config.toml
normalize_top_k = false
init_std_qkv = 0.0227
init_std_down = 0.0
decay_shape = "pow"
train_tokens = 839100000
Below are experts of layer 2 (counted from 0) of a mixture-of-experts language model. Rows are named gate (a neuron's input weights, with its number), up (a neuron's input weights, with its number) and show model dimensions 0-127. Each number is 128 + 32 x the weight over its row's rms, rounded and kept within 0 to 255. Numbers have three digits each.
Before each expert's rows: a language model's description of what the expert responds to. This comes from a sample of Wikipedia text that the model never trained on.

# expert 49
It responds to: Storm, digit 9
gate0:127175135092158140160084122151189154127092161191160118129196118192137125129104153197125113144154134104075128124151076169174108142103123121121183113144106061129058067159130141140131145114070175132163121132088092197165164180103121139090108168091093138158199156181116117138186122081150153207168128114113119099096149055135095094150123151062137023100160117114132144114104125128116090148121
up0:114158154105106095094157152151077164104107103122146145118076135170129100129106096123106128129108125150119139163157134129073120103122141172087077145114173140142170125158132107174121109077113094128067114075117127112147062121171116092135119108147132135183135153132107112103097160150048201174136177117117128131148132193156145112118144135199099155158144150128119127145148126128187154114142
gate1:129121083096147124154159118172177117094120088168158019143112131190187127096127086135179086095192092115184177118139137174166091122145193111147146149154126060140069087138107172107112104150137098130124143145153147087145108136108189111150153165099117108130047143155101181175130144062133111160139141070123146132170144145103161127085106104141121139160077119153186121145145118138084137129146
up1:158128066104136124075125111134125076117095076165100116118114099121121141152137119162133102065103107134073194154132124183165104144110150128096087113170108096105108129129125179151141118110099109189144123142092133083111119175126148122125155100123102116181129150130124186153118111109145107122173145112111117124121177182143173228093121091125116132144122125148191123143170194093070114104176
gate2:105140151141139168142117118122113157115131115101122109119121050204151104124138147140101111122098182100078106060119080159122093123075158154145118180133141178125089176166154124087160121097112180151130112142133094201119118131142077160090104202116149111114115088110074115143150149093138152072137122122125139112163141076155109151048127117109156124163143103137155098091160136170082127131122
up2:123176133142160064116147128140143113140153143114215102153110115083175171136124142157142122095143112172119098043085138145139121116074153190159078105042101066122050162163120073099134089108119171158099123132119137135128137137108147079113148118125152119123101119165083105123137180083110147085161126054140125082168159137115140156119130159082117124158160114117093103182132105113109118113151

# expert 28
It responds to: Opening brackets and punctuation
gate2:204105183128119199115184127161161096132156129093153126132164112153109098080175181100122132201094148105199151224098128146107119134159127127085093080120121143129189139128098126067181155166111135167111151150110067105153117120095100122105145150146141131126098150146082127111072139129161128182150121127122135180145102151097096105143139070133102164115080120146145095102183121097095113135170
up2:191136173144124177122090131064168117070156029133162070123168095162097121150190155099096094188060148145163117160133153197115116160109134124124104110108156126132178113160146135117189090141095145133127139066150119128118125129139153121144120146135159126194063126079064090132131142211099132113152125129138081132102138150102140060127115136093090118167140074118213114131163141151111123149156
gate3:109107125119138163192136148143153143107113200130065143087161135141069177117071123145101141092108131094131054115130127131175135171149164151097118158155070092157114123177148175092153156108130085086108114120118089085107143184109175109132126207126170141124162158116150064159179134145105204144077155145140112147124165082131102146152109142205076178082136098100147163087129113167115157149153
up3:076123127158072072125087128140085042158154138170187102149102124147086108127193152161238144181139095134103174185076092133108102124132079138137163135105121103106127094100138087183158125146168118156120099099111144170074187158127111118160191148103085104127132117143088160131109129074135114088150114167136147122105099109097108133090165085153171159121122114128093138132099112093128082116157
gate4:197155074119117169096106114086105109144110082082072127150142092115169109154120176163173142140110147169091057134096101153149076133083143140200123126116088101140149139179123140075100138105226107149083151126152103143116080134154073129118099071135113099145166138186152128112066143074131096151112110122153127123089154106100141178129142183121166156106117162116069161081144106166106117116090
up4:112118188121074168188110130106155154107173111096138109101131126187144142113144091166129095077156139098164101133135188133132079135165139110164093129103079108109108080121136113166184129181098150176153105162127104081156127114062144180136120083103088112086118120128109097108138136157158180089090149094112078077092134091137154144167137079107050097129144145105140144171115140147132156131152

# expert 57
It responds to: Table cell separators
gate1:120074062134072083186166131115115118130141121144117126094167169133097168116138182128121171098152123206068163126126130150106106143090148107132123144166175130135138103189145098128061114101100173070068128152139134059092108162110144180104176086123103147125128190125121102131093153081048187116055097128132161105083131126132161125114116162133106116129121118135149167119078076102169151132184
up1:102100097130094097160152128098106105116141110090122139136152147115122115108124181159146148107119116185062172141109166170107116165090096098124108076130120146120150140199162130145064099109122133075091133097137113069079111162149123160123136099102140128119146164090116063142120147137059157141099126176136160098167147106147123128107118203140074079164140108129181197100077083134193135137120
gate2:096121240155120115110138130110182176091118173074167128132157174140187130158127147117104170152144151132134189164127159075107084108102140185183074117070101074145166175108129137136101144188102141126096144128134167116116115081150140165115140153128163124177160131061194139119125119132175106125095096147138148159062121112119089216139127102151064110137207143103187166147123112115114072145112
up2:145154121131180132096207121101128067239158098186101171150107196069114115175166164150158138133151110169133103115069123078092133127153109092095187153149111101112133150156143174133113133129150106177136127103092175113142108189141102099160180101144148141102103124182173151111217126205119085136125079102122147212130116154140160076157141149129121127103168136131049173133137139147071169122117
gate3:135152165128174136117138130177097158105111119255121100181143141159128139155167191085119133169101113037125054107189142124165099092102142122162075153142133176120086093152136097060130125103098100163101103115126084200134144123096156119137159150122135125058092121136148161134149124192107117136084089124132086083106168148121117112220160093154129109083210100128109141140134122103100147173159
up3:159142153117137117154151116141088188101103126255098112135138106148107120179166200114118134138139134024159101103142140093152101115109132150163105069137141173132094121194135137080149140112098101137110119125137106134139152122128119148116084102117119133079108139118122166140124144241120098160158091174140077072085203122128117113216121070145135122106201103124133152156158131121086166173183